{"hidden_size": 224, "d_expert": 96, "moe_layers": [1, 2, 3, 4, 5, 6, 7, 8, 9, 10, 11], "lr_router": 0.000334, "norm_eps": 1e-07, "tie_word_embeddings": false, "beta1": 0.95}
Below are experts of layer 6 (counted from 0) of a mixture-of-experts language model. Rows are named router (the router's row for the expert), up (a neuron's input weights, with its number) and show model dimensions 0-223. Each number is 128 + 32 x the weight over its row's rms, rounded and kept within 0 to 255. Numbers have three digits each.
After each expert's rows: "gets" lists some tokens that make up at least twice as much of what it gets as of all text. This comes from a sample of Wikipedia text that the model never trained on. Tokens count by the router's weight.

# expert 36
router:167143156097127099145114130147125108110151169103103124082142061163213155167143120128151163117085131079119151099113138092105100134143165139130133114116082107108197145145085187097192090155085070147136103108155094138176078050153092116127088119141093137131078089140104147139073137112082156144133119103014137137149132147142095104105186084137131147168189064113144133106111111056137156137155131141154168139121124158159110096092162127176162095074129101129109094088139106151110100166075161098131145113192149158103146186082147061138089133126105137069098087089163112140144195079121149149108143093165111153114133176156115127134109161181092186117119163131148113129140141166145115076076
up0:158091133104120120138145120115124137094048115161121143081056086129098103184142110103096134165141151196087145118185148088094099134146129155114124104096103140130153173134106101127195161130100119113165169119147136135131162115066095151117088149130098149159118158095181156144138131076137114117049179096105133194120125130121224170110135145139063113121170138119092129145093105114138139093097126127093132170151114110130073110145093142124149114155111182070173157085132160118147111139149124035148076146203116157159117110145170117157115125091191106065126196146162163122111059114142139137175140158173057139133166189151157136105134178130137127101067141106148066190086092114125122128107
gets: ",", " that", " of", "ing", " where", " which"

# expert 33
router:181106132115162091108110054126122101142119144090068142117142130146150175158088148132131109103090132145051152069150117113206129177157135100132134155097121048105110176057112149065131115106099105112098147118072123119189094071172090133151092168106094100126140100108133109092115114161130143155143041145050149128146135120114132110135174088104183207135186166138168114116138112130102109208153084134151143144133114084101146084133092176115130162144133085138182103132144110169148096178121146141122157100167233183096123173130162081147130144173073089141150114101146119091105130126103181124095129125140095162120161159152095154085129162148144171121109151090110118109148139156137068122127
up0:126133110127110149138164101137160118138063123074092106093101111131160081124064071142119163106122089147113140153143108127132148099184162100148197126059134137142094120144137128177095113116137049121126154119127118112094064136076170140196106106156076122092150060099191139185129156135120098123205178086124114149162124113154125103137118112179133169144130105142151114112113075118128176156089132071167101164165105133146152087124067101142150125104182147134109134090109144142096179161167153152119087099130130217174112173081074130111119143131099115126082099143125169118159151119091171134167136126189119126133143164086160074144076072145103112034093150111121126097215164110160128156116
gets: " in", " of", " on", " for", " to", " by"

# expert 17
router:211108156106162095144127123117140094104157188090106150102142097147131105163126074137182158076102199136073156134173176109185101161154122116130180145123059098063184185121130193080157115126116090084112142106106075173142117074091101109141085113148098133138153072115119139187094091158080146120116096078118147183139128131148146105138117101104164186141089105175133107107156121046153113194126086134145104173129140200153162083091120182137114135126162098160143111057160095123111125139144145157114119129111121133123088127057116129151115165107112112120104083125164149158144145135086174165105149131162109163095136180129127119179110121143142159116104151059115112160192086153177135095158
up0:129168111124161124119133112100139102091088196053152151139098099121194143103117115157115173141126077132167173112104091101173137170156134099153175084141094137061119106080093184091111085181180143174122126084118124113088108135166028136159088156116156119131123046147173148125069122130128132119161137153090125164150152127133122184115112168118143134119145084139172143178136133201048110129129100081126149161156120104119153109080111130079125137083118119171130123125104077132099114199192126131082139178156157133101147151131127118133118176142193128183065158187072132072147132118086137107100134159153098104082080104124122062116143098122099110128146137130118114205125142156161093159118
gets: ",", ".", "ed", " out", " up", "ing"

# expert 9
router:192103083146162089102155060089153114092091136100130198140163073162161099132056107113177109108173108121070150092137126094161131126166153115065189171144051137109162208117057122117163141098099090117117097104090123105164145154107120156170097100128107137117132090109112148163085149100056138130161141105122147121151094146109074156095125091110088164162137071124116146118150117129099089159129148168121158138167117153119178139092111099150131146098146142108123133096088099080100120203090071116089135131195181141094118132100117118140135161149074091136104082154093098115180131157085177145134146144135134193127147146151096076137129103110110140132109150051105150172184161170128196104115
up0:157039089103106102114132111155227112108181102097130173113076125110112120126096096125144157135149109145107151140117133059129119161100167099121132205121159117112114188091083155156138120128063062138112073100125100113134159093105059158107100104212130125138128115110143166110094098130070106123164179132102102108067094151091086119112157136120125147093125115111123097131146157079143162130081133147148054099102134158136169182123127138136148198135152122081107106089151169137105089103105129151082118107125103162205121097090166112147163153071170087101085124152137182099124099117070114117173172161109104143153123160165131056121117139099118187148112111094114168080164114153118169091188
gets: "th", " first", "0", " and", " second", " third"

# expert 35
router:200132098127127068154107069103154094129126165117077193129159081164131098142109089141123134104107133109054152112135156100142061184145168133111141164114104120071148108102070167161124096088102139132088062162129152114137097077102090157122095137135046146132094090144155170136114166120070186158070126094052143160121135125108089145129166138163150177143136146168171109125146060108142128154134102098113157125190100198163131115075114158152107142143158088153157147131168120128117061159103113117116137146172127148169152157099134085114096151129104125097129111122160152135122193136065172138154126118166103191125119138119108116209080172184168155176145111091147137138123089173171152074128
up0:153106136144195109141112100092133075103147099145105104108120104100141134116096098095144093123149102102150145135076113148141126085159199082150157171119119115188174157102154151150110070142119099073131125152128170105136080126180115139076079047123149141189152177135135064125145172150167175125079095210105130186157122075095171124100099066128093159161153081089138099107149082146183152096068111190103191095106124102105128115104161161175119202148136118116108078119091129169098111170164127133099109175107162153101188130108159110088176145102138118110131095160133105107157125119142146071137136110123123167101097099170098136156112162160135104106156124144213136140207124138168111151115
gets: " ", "0", "°", " won", " served", " −"

# expert 15
router:186149145127105056129109070052115092150141145109094130131160102137146131151125093081178089078125149123126151091157200091186092126178132099118155152065129122097143141122091111091132123105114152096162119120129091130152095108136087073145057119105089128142123114074161141126091142144089160121106069068026178155139095122133076120145128135137153163144144120157174143149082105082141112114137153146134173152155121100131157100123127141088138148113117097104114124135118074132144064112107119121108184186134224186099123123113189112138161143165126139143109130076160124118135151121121180179162163130113061171163179172140104144137124139154153154096114200047103090087158092172139101087084
up0:148120111119076129154162114106118150112156087126124122139141137217173158143142140095105096108088080159117113143151152165136134134178178061010141109109176107126152189144118144113146138072137053123123150089088129129177130071110136129159125118138136075137170129202076095146084102136103114140120124132114118069104119137047115123097119155113104149143153116112078143089174153095190135153153178176132115116129126153084140088129130165127127121172135139104172082169125157134103171105113128107167118107185130074091093150181136095133163128073100081052118115167108054053176114146162191148109141062157126157102074155108129130136110153104101074127075150111108132125117130120119158111176
gets: " (", " to", " at", " \"", " in", " from"